Weights of a small mixture-of-experts language model, trained from scratch on English Wikipedia.
Size: 14 layers, width 128, vocabulary 4096.
Experts: 64 squared ReLU neurons an expert, 4 picks a token.
Training: a variant of SOAP for the experts, 685M tokens, 5223 steps.
Below are experts of layer 8 (counted from 0) of a mixture-of-experts language model. Rows are named router (the router's row for the expert), up (a neuron's input weights, with its number), down (a neuron's output weights, with its number) and show model dimensions 0-127. Each number is 500 + 50 x the weight over its row's rms, rounded and kept within 0 to 999. Numbers have three digits each.
Before each expert's rows: a language model's description of what the expert responds to; "comes before" lists some tokens at least twice as common just after its tokens as in all text. This comes from a sample of Wikipedia text that the model never trained on. Tokens count by the router's weight.

# expert 8
It responds to: Noun-ending suffixes. Final word pieces closing nouns, such as -y, -ity, -ation, -ance, as in Grammy, polygamy, industry; also date commas, !, ?.
comes before: ",", " |", " of", " (", "\n", " and"
router:560495466523543509533510511503475576514518582535535488509505486431521404513572510446490454437503428533461568463466582442418444537438432513490536438528552439499472569464596524477490437592521472573467561439454566446496570496574452530454448522597559441423495438476574462422559359408446450574530538548477562487462525497453508532447519569552524538432542539529476442542513481508437421525484
up1:534421536467488451485533440438534489551482507503454472496464485493461497493484590413556454517508462501471529545471490440416511459473461465517502482473555579510491509494558338465461503487565542602564473536531472538432509459515507545525471427535522455505565525581512590420532489464440459510522589494394588424490579450571525427419519554484526491504510575391591475438486506568549528635452
down1:489426495640528462541453538544528574470438525485543483531509524531582513528452527463429498417371483477515498539413471441477547425475579492560451471576543453512479589460454604518517483554562455485550396484533531501527540586536477502483430551576442453472413475535496442543529513573525521533441497469489531533444451564501464455501555596540596583506532514470409538453547462464477483529409
up2:556512433503455525495575483422524487550519583477510484455496491437557438582469512499490483580499470467477562494512547575433446520442437540470481476409458522545507532471587529496533523488483540513471531552433462438529580454558446555548494572551494419514585599524544619466468470522496469354517520471369524491589518435569513550387471494542515478514510489557459547509510459505502397462387
down2:508545441491544536459470475477434546458492472547488487447472545463379511477511540526504466511480443471493399497426504336530503492576510413524621486451476563464539555577474479532529537599486402523497456474487514543513506543499405442497439563600505551503516426485481431399472475568456572570493559516519519460399444573475441519597571533520557587500497527524541416508485530543514472470504
up3:535552567546420451631418531492510611499586490377458511489536438420528394522565529454495481494479439456469580502458406415480514517551469550503575513498512480631453550478474556489505524495461440556559542518512534540553446484508483412549444402553537516560497516446379482465498471457497522465446421499499441472421499510455501555484498555536507547531487533485515447566452566534472531585507
down3:500484511469492577442516507470540428511429525517533449486526486524481503503489505509492529538546552509582461373509548532537359391582410542490541570526424537440524431474449544459477549530502556457471426506402511464501539512554464585585464442552442601452485538526544534440564523631506557433497559519493449508482398539567483543536530512510491458464577429518458516472515391518494448443553
up4:485499592625455476594508538445530523535485560434384502492454482432476523479567466472465559592555450612511479411521578506519440540473507470511500457388544530553499563570566525549492499487593453490476499498407489373498518395403536495534547508549577515500533493398501450496547439484521448479594485436517485544530467482455490455451487510427538463542453542482480436529551520505517528554430
down4:460549378538467525459506574550492432498495502456493507548425467467479411616509476510529540542545461576456488464533447613511436536460449431479464546455513448526559515494489572463432435532425545426486487427471466481510499500470553445485454538513459536594504588518469512491530452527339471506583523542553593585568441425531486512568549468537465510477398505451464438520528560585516542517512
up5:390572541485554492569512515507594558509622506516493573528431413510544573541579473559464475425500482466474497545417546581513511499532439522487595532440602548481372504455509589449520458479487476517456567424566549442460583478473525452482449555538471436446508408464505559487454513409516493433501434495523487531526497430552457514536487519496501521461550518433420412551520538448476467564468
down5:498497486515475567497454597570512461568410564468525468501486560423539445521499555450586456564451526554529556386554505483565536547494462533554369472531442522509515540467437489487450505456530492488495433480454554514508481528463492602532566520494435500498450519429550525474581503479390585533522458422596592493442500553533503461470503517537514669442508427571508486509493430501474472410533
up6:512442406590567521503451437447591421470547510512536532525470450516533461475501509484470546431570446520523484511415580550426495503537527460537486510511543437517552546541554498585531545517452480599505411546473512383467537493533501491470461499484435526546455512507515542436483375511516568569535446526401472512550454470511529493442462555551633569490394439528558553522426561411451446462535
down6:494555467458501572487543452521414431463389479496440517539498527597552548533488448561437498531451558552505577475543531439488429551427529511464424482496567507482493477500553501580475556493491455509565539482488552562551511451479464691479398507488550526563519528510523571530580460540518405567505440514461531491409526521485577463453587520542423553446499523474453484455471513525558451377487
up7:426560485512445514512529514463437504436567557428522453421506490465531525503559523564468471426538533526532419556465540454538601455462462507544547561426545468546427527528526564493496428496501510559429527539540542469483471491528482480520571502561630500465545464519424529566575426467558407456487520485445364442499465407436514518439532501530479518465502381463455433498500491482525527414644
down7:516528431535516536478448496464454445507463485455462380428453565501409531433486507511478455459500480550522569450473492514497518467447407533531465592431540460543474469488456471564541532419477531462435474477443356570516532467512498485531409457468578567413492537396485597396475536439545573548424498463566499569582477483551493524448528450470481491499540458505514510589515425437538404552473
up8:464479460507513526517383404460503526469522511506494522424495512456483460507573465457551454516593442590427487561421608469417527556546527446497579506424544503409584524541520500523493428491469456527558392454541441506501519571419425458491456448554473466485439546577424356455518444553564492565541538509475514457575471497529499526559451501516496531528572482556442565511521409532514448460493
down8:517435512554479479507487611468498511563526500426533525596474434483516457526468495584503538533452380449591476512443484536513483446449526526511487538480490537463502516487511589421502509590582577540479578378488542529557554554565591484493467451524603523453544460453505499543485512531540558485443521516486624453473500506460485520386364526494463524451454568447499552389478414466492471489549
up9:478476446523501520497548512431497552502539387526480425498451508485421505516515530618482425497431449466545567483429507419575421548420453447522568593465495530572488584553618534535503564516572556528488414485485441554506576518516448565466484556502567414471475502520603463526519510539596481511558462571476497522538507522495491501450445508456495537422465438516460559538510430385441582520547
down9:521524526401534437531554530547517486537622469492573474480438567549531563439520547432479527463499481513590460541482545583605520518562435454568576552484482491491457421380490440546538506553467492609497512482481541478534596496547520549496432463500515468500444538491477387524574510468525407564409532482453439450420518536491544496484514569473532452490510591467507546490446496436452627464479
up10:532434557500347532469458471563468528514553447535580401585494463451502466466515502464472513501444470367519513579489502486598457468643447505505451583500555534528422477475476568548478514475483457471528578566486575511536511560506384515534408512582510440409519466437581534458503493469480476521517453514497462439561488466511514480533545521513492453542419465493416500384547488515502463454554
down10:517512440585458508467557504533460537427506488471503546492525431519470606460487485447581562587422468451534533474488516485555541469496417444513518590380359465489465515516547586442475541509553430502501409552436484550489532439549588506458411485465591600543563575479498547489504525506511422495550483523512506479558494533542515450490484545555525496575598521439539453495451535493494486357542
up11:523482493524445562544555406547553578460519538502482569559563507555499462531559522463588440471412571471511562427528540397383542508592515499520510479488517587484508612551551493434516512472517469572399467464460534491470505431474423429436492503612575485492382561490537490485442483450526455515574516520453596476494501397457518494516488530531459567490521579494502542491479573487472520560574
down11:464472440422476505528538524494449515449537534488612630546490538586564472424494554505499543479472433507522469393524467457466604549469508476489444511598486489527505503496416506592530521497528503426553408543468516492458419595475512451539509507459404493502569508488469420556406495548555479471503459498451429516526503593442577466519532464480509513416486518594573537486443443514444512450635
up12:517540533500556507433554442505494486575592518528493436554576450454358516523550440539556494461549473520505443425513487513418468513481576571538463450445564540545473549525536523471398581526581456571471495530405511488473547504598447508402500526590527494510498502508450507445501503444481417428473426437445520367512474454477495544445546522437540438496491507466467614521476443541492562467578
down12:517434411504476459423400496533575517503589471452492319551460552506507514521509589550436494529556478448421608453458491480450503523574590555488553542474517400492490488457587468489522452534434496533526546558548429567464417437518539432500452481542465504524497462533487482459561419494520492537489460537392434434526523552492563500495510416505552491570507512466590528544437463502554448508536
up13:546531527500498404533482480489523509485487432470449419482496508517607494531469556526502565487516468507552472426521498394494589448474533599612492497435580410435573562466506513447529500533502480574544519489483504511554483456521446411478496497512517501434459461534471615604559543412502558435482521402440503509442528491362598449414536540480517605430480529523519559479463547529444521517477
down13:514442517482572579468463592556470584512504553458443548489531455489515467502483522575427471432550532442442383434546477409471506526517607468429566518492552455475604546534526506446487392420472479499632434503505484536553479496398500582522490450467453543529513539548441545507506482516493441563553486529532561478486421519533471548543524433533499543465591499456406540506543477464469600456572
up14:522376446623525461439509417523553458503563480450509501536492494517468463571527579503430417423546534479484445473460545509463494549499451482535539586497480563488428494436545504396535502451469522569513494420502495501539544529532506590405534563539459482507430490494506557483377494512521533456602546455477553462556453557464549611553387565490574535471502458460472603506455491549482488577482
down14:444493449442549551485539557546444515466504580482521541429470416388447551378433464518557537536516483591483518538504474511491619464514482584521524469454453541505543545534529447553476527605463483448525520510552509565538476445415559509633495487494444565573510521396510526582519530462513504571461420527456487485485541528520561410457510542526490511531524532580505443511555645527519514421481
up15:513551497504450508481493558440478561592518480607500508489522557512565536487562493545530495518518495522491384509429623434495445508412473493549527489491492568505454535639573517571444459530445354485475569575468455547520493439482449493474454474634566576512560447519568467506416494443508441474440530517432444487513469479468528441497498501436507533531450501510457459511571641473478469464469
down15:471558470555515542524514456509433542477582559456466455555525469557497530407448466446453423530467519563402507547447622594579513500511498535456506459486524469514528364535540428518426439453464430476566544498591606515598453533508555482560503426545504482464502413471480476527490454561542520439546510522458497425460486569429598541550481577541538427468527577498498442486529491482463464583519
up16:469484587521534613562571505485618576483589562618469537498492553449490528497509548476506477544501526398528538448482521558484504631535506480481475441532453481522515621507419467496428411519464424427539551550466467526550432440466413425477569415559526496524440564553466532445473478528468429564483404509513511529534531453465424521462566527527475547516495472506527413456496517462474457550539
down16:539537582552492520558526482468489458515412444400506481473521508600608519493497414529433578589465498460439490481457438452404427429474474516386435578478492489495523570511463494522558583397556544554558470495576494489454547493429510457563513577510537568557451484598454533519483498523555524517523581455522485525476424502512512473499575500526473425489566550442549599505515483469457402537556
up17:507471592528503497522534430475586487519570532534534526464558472539499471613480495488530470367498538582513526476496596447509518524413484476569545505467552447499478529641480531507478406469500477510504501484464566422500527459554443504435533568473483401482484448586460624542422490479506479540518527491461522524440348417517510534384546554517491410549510531529446540537543520497448499580485
down17:471499424570476403445525458500502458487510613487530410442519469577465460507471426544483445467441543519516506506480420477511467509415474469538519506499446516503462530560440600436516513579564458591512480589456522492445519554455485465401614502501522593527460464519597500472464499512424507529464515563461393466516489432466456432472485519465465559429512474494501476536557505427539364419612
up18:447608393498484502500459563488508530492532596531468535471597573522499561435609500471462555418459459501566507479460501484429536469558513480521453496559501526518536509570485477534591463453548403486466500449512531488519449689466435503452439396501502464483535495456487517503530572512568482437454542483456488506437430514575549637480402443469489495567470537474540524570425520478532500494509
down18:452537507513519564517372530517502473557535489455485506534535446523590573488534457500486536467517441486498480353517422474494504500507506447384510555496480472478504494553554482516650372548538438476533555479504496505543567475481429491569535524534422485484583543547519417435561565434397522566606459596461523453490529524526547562491483439522416484456571457505497449508471414460460473497465
up19:557520591524392476565468454511531468457401525539519489448492525573497515543418513535504488424486488523505585446522545532482516387511570403409565431477630404486480490557576484462554491514521501504537556438535472466551479476482489594548511465440431441569461572439536464502504450518517459539506465383459562539520402492437470445469552561471483426577464477541517475464559457505548430499442
down19:524534508554491415471498434471411524556456538453434561551490502452500609498452461448515504433639521443514495516469442492480469562561586546483478455477517451486402482533567495490434448460478464506508394461419495500491569452436451410449567528553574588469435491538520553410569458528527488439498416453560557505561471365517489485441445479517550529512533552487481511449491513416539559568517
up20:521448481556472474559466447442539561527590499535466474491573519420537500514535512473444461430457471417507534493452588467501514546530513508559544486555467489510476439537554485483518537454625425557519523500512558465545444524458502489518536556489505422489437520569498478573404410396573534545431485485393448552523505472515504511629498564570465494503395542622498490365530449456475554504565
down20:480549493509485496510509568484537555530411614470439584559521568496534540472500517465503400466495433528547611583518503585510439505623483447503623483445510532511490513473567483551477462556542482517547440482530539582428542520484621510515484456550471455502443499521569552524557463563466498474469547496427498442478551501453437474633564473549539423626480501428501553496500421483503509565486
up21:541524445555472500458481484527548450583560568523477529431518477515453569598561562542512565478571480514494600529514440529593515530451386503532511464507466525445399520606511525449457565452525504507567457462501419431450514492418396525432494499491573510448470500568537479464525551452562415468449519496540518606513451465535451524495512440427522496548469501391489495436434434515558485481629
down21:512476625554476451531516403449525430516534558511443473536533470491518502516483493636514546468439557508558459451542477507551522514506481457520476572552489403449462601511612510447431552496476551462510479497476495453550443414488462447501417508533504496472491537523492509595526539458415490510489421574657459519493517479569511473416530512462463401598422511413515513552500520446529559470592
up22:596462469522605559508534476544476462487508382548528540500512424547504489475523511587496445491560467491489510490412467453481401520446486499501502488488441536542552548519484463498501496630581503537508498489517467445418411589439462418536485522442512501551427462511548514555465441439580431479562415438521510547548535443618449569415454486473444443523509519459453581484550471508540491572371
down22:452489496493462557526501424547491454563508428503510458475505532382494496534448542530522485468525482563527508589519483447487427537544563518611554446602487575431510554489448533502529500556560483476464598513509436505476480509459432395583597475419447457504518463526457459493428400546578392458527549517463478453503508497526548517521454497468497568589510568515483529650526500557629542495493
up23:467457577502436520582437523483464520513562503586560430474484537460477507501538518515445452456440454463417494500552560442539578418514484512411478508436585564509499496532537532552473445563539506558508514461426503545448402569517428444549500512540448478470449507588577524453475410364430554527544472458592476482534459508482513516385498552514431500472496579485456435599456429429491577481473
down23:547469409578466497472406489440582584499432486470514547483530495370481514529527505437545507536439482528486583489515477479499491490465502474541563499503504471545469582516496543484478468491511565515506517457513462520502599453510599574432530481576535597502450523463376565513545537627510485507471530591423543490459519519467379373478574599473453426612555466501509551526537513498476534529495
up24:481505497545477476432487517538493490492487450544498506494471379399463505545547601539452445461564581525584499456529484493533509520497573466578510581526584513525381511512610470392504483629513450545423552497521523523505539439491432440490465498589581553519459399564591459498440437484588477524448522539532470502582505469529494483443472488462533537470478507630477457532484518475427502421520
down24:520487491499482450461389648419520566471467435453512524508541594532455473388437488535531538538512513483439498564478497537512585484501526520440449498537560491439516462413426488477491538485403471465505478537462472483499551608384455492552552532510502446518612470515498553439485477484524512605480529505478500460420549508506565566434567577487512486591511489542489510461597563441424467605462
up25:480520511474522476526540465509384470561547486501471535475522597562412539524493460541542507479524504420480517567457492471437553567504487499577537421438445530540463559553440488476559456526557526454482342544536552585460505448546453444508468498570449518503555428588548465444573424479433536530497484555503563431504441504531568437537439582502551455436605543486539585615458511464530546508537
down25:575526536521486383452504570519519495539451532472530495472479448548564492491525455407534491413515524521464466538562464541502492472471543437553490595574509551536521577544483477560443409467506574577475618523495515490517440500414529639488538465529552465482570509431472470540502638522458469443495497491582450521561508511437481542588475483482440556441444490520445526535464466465519351571443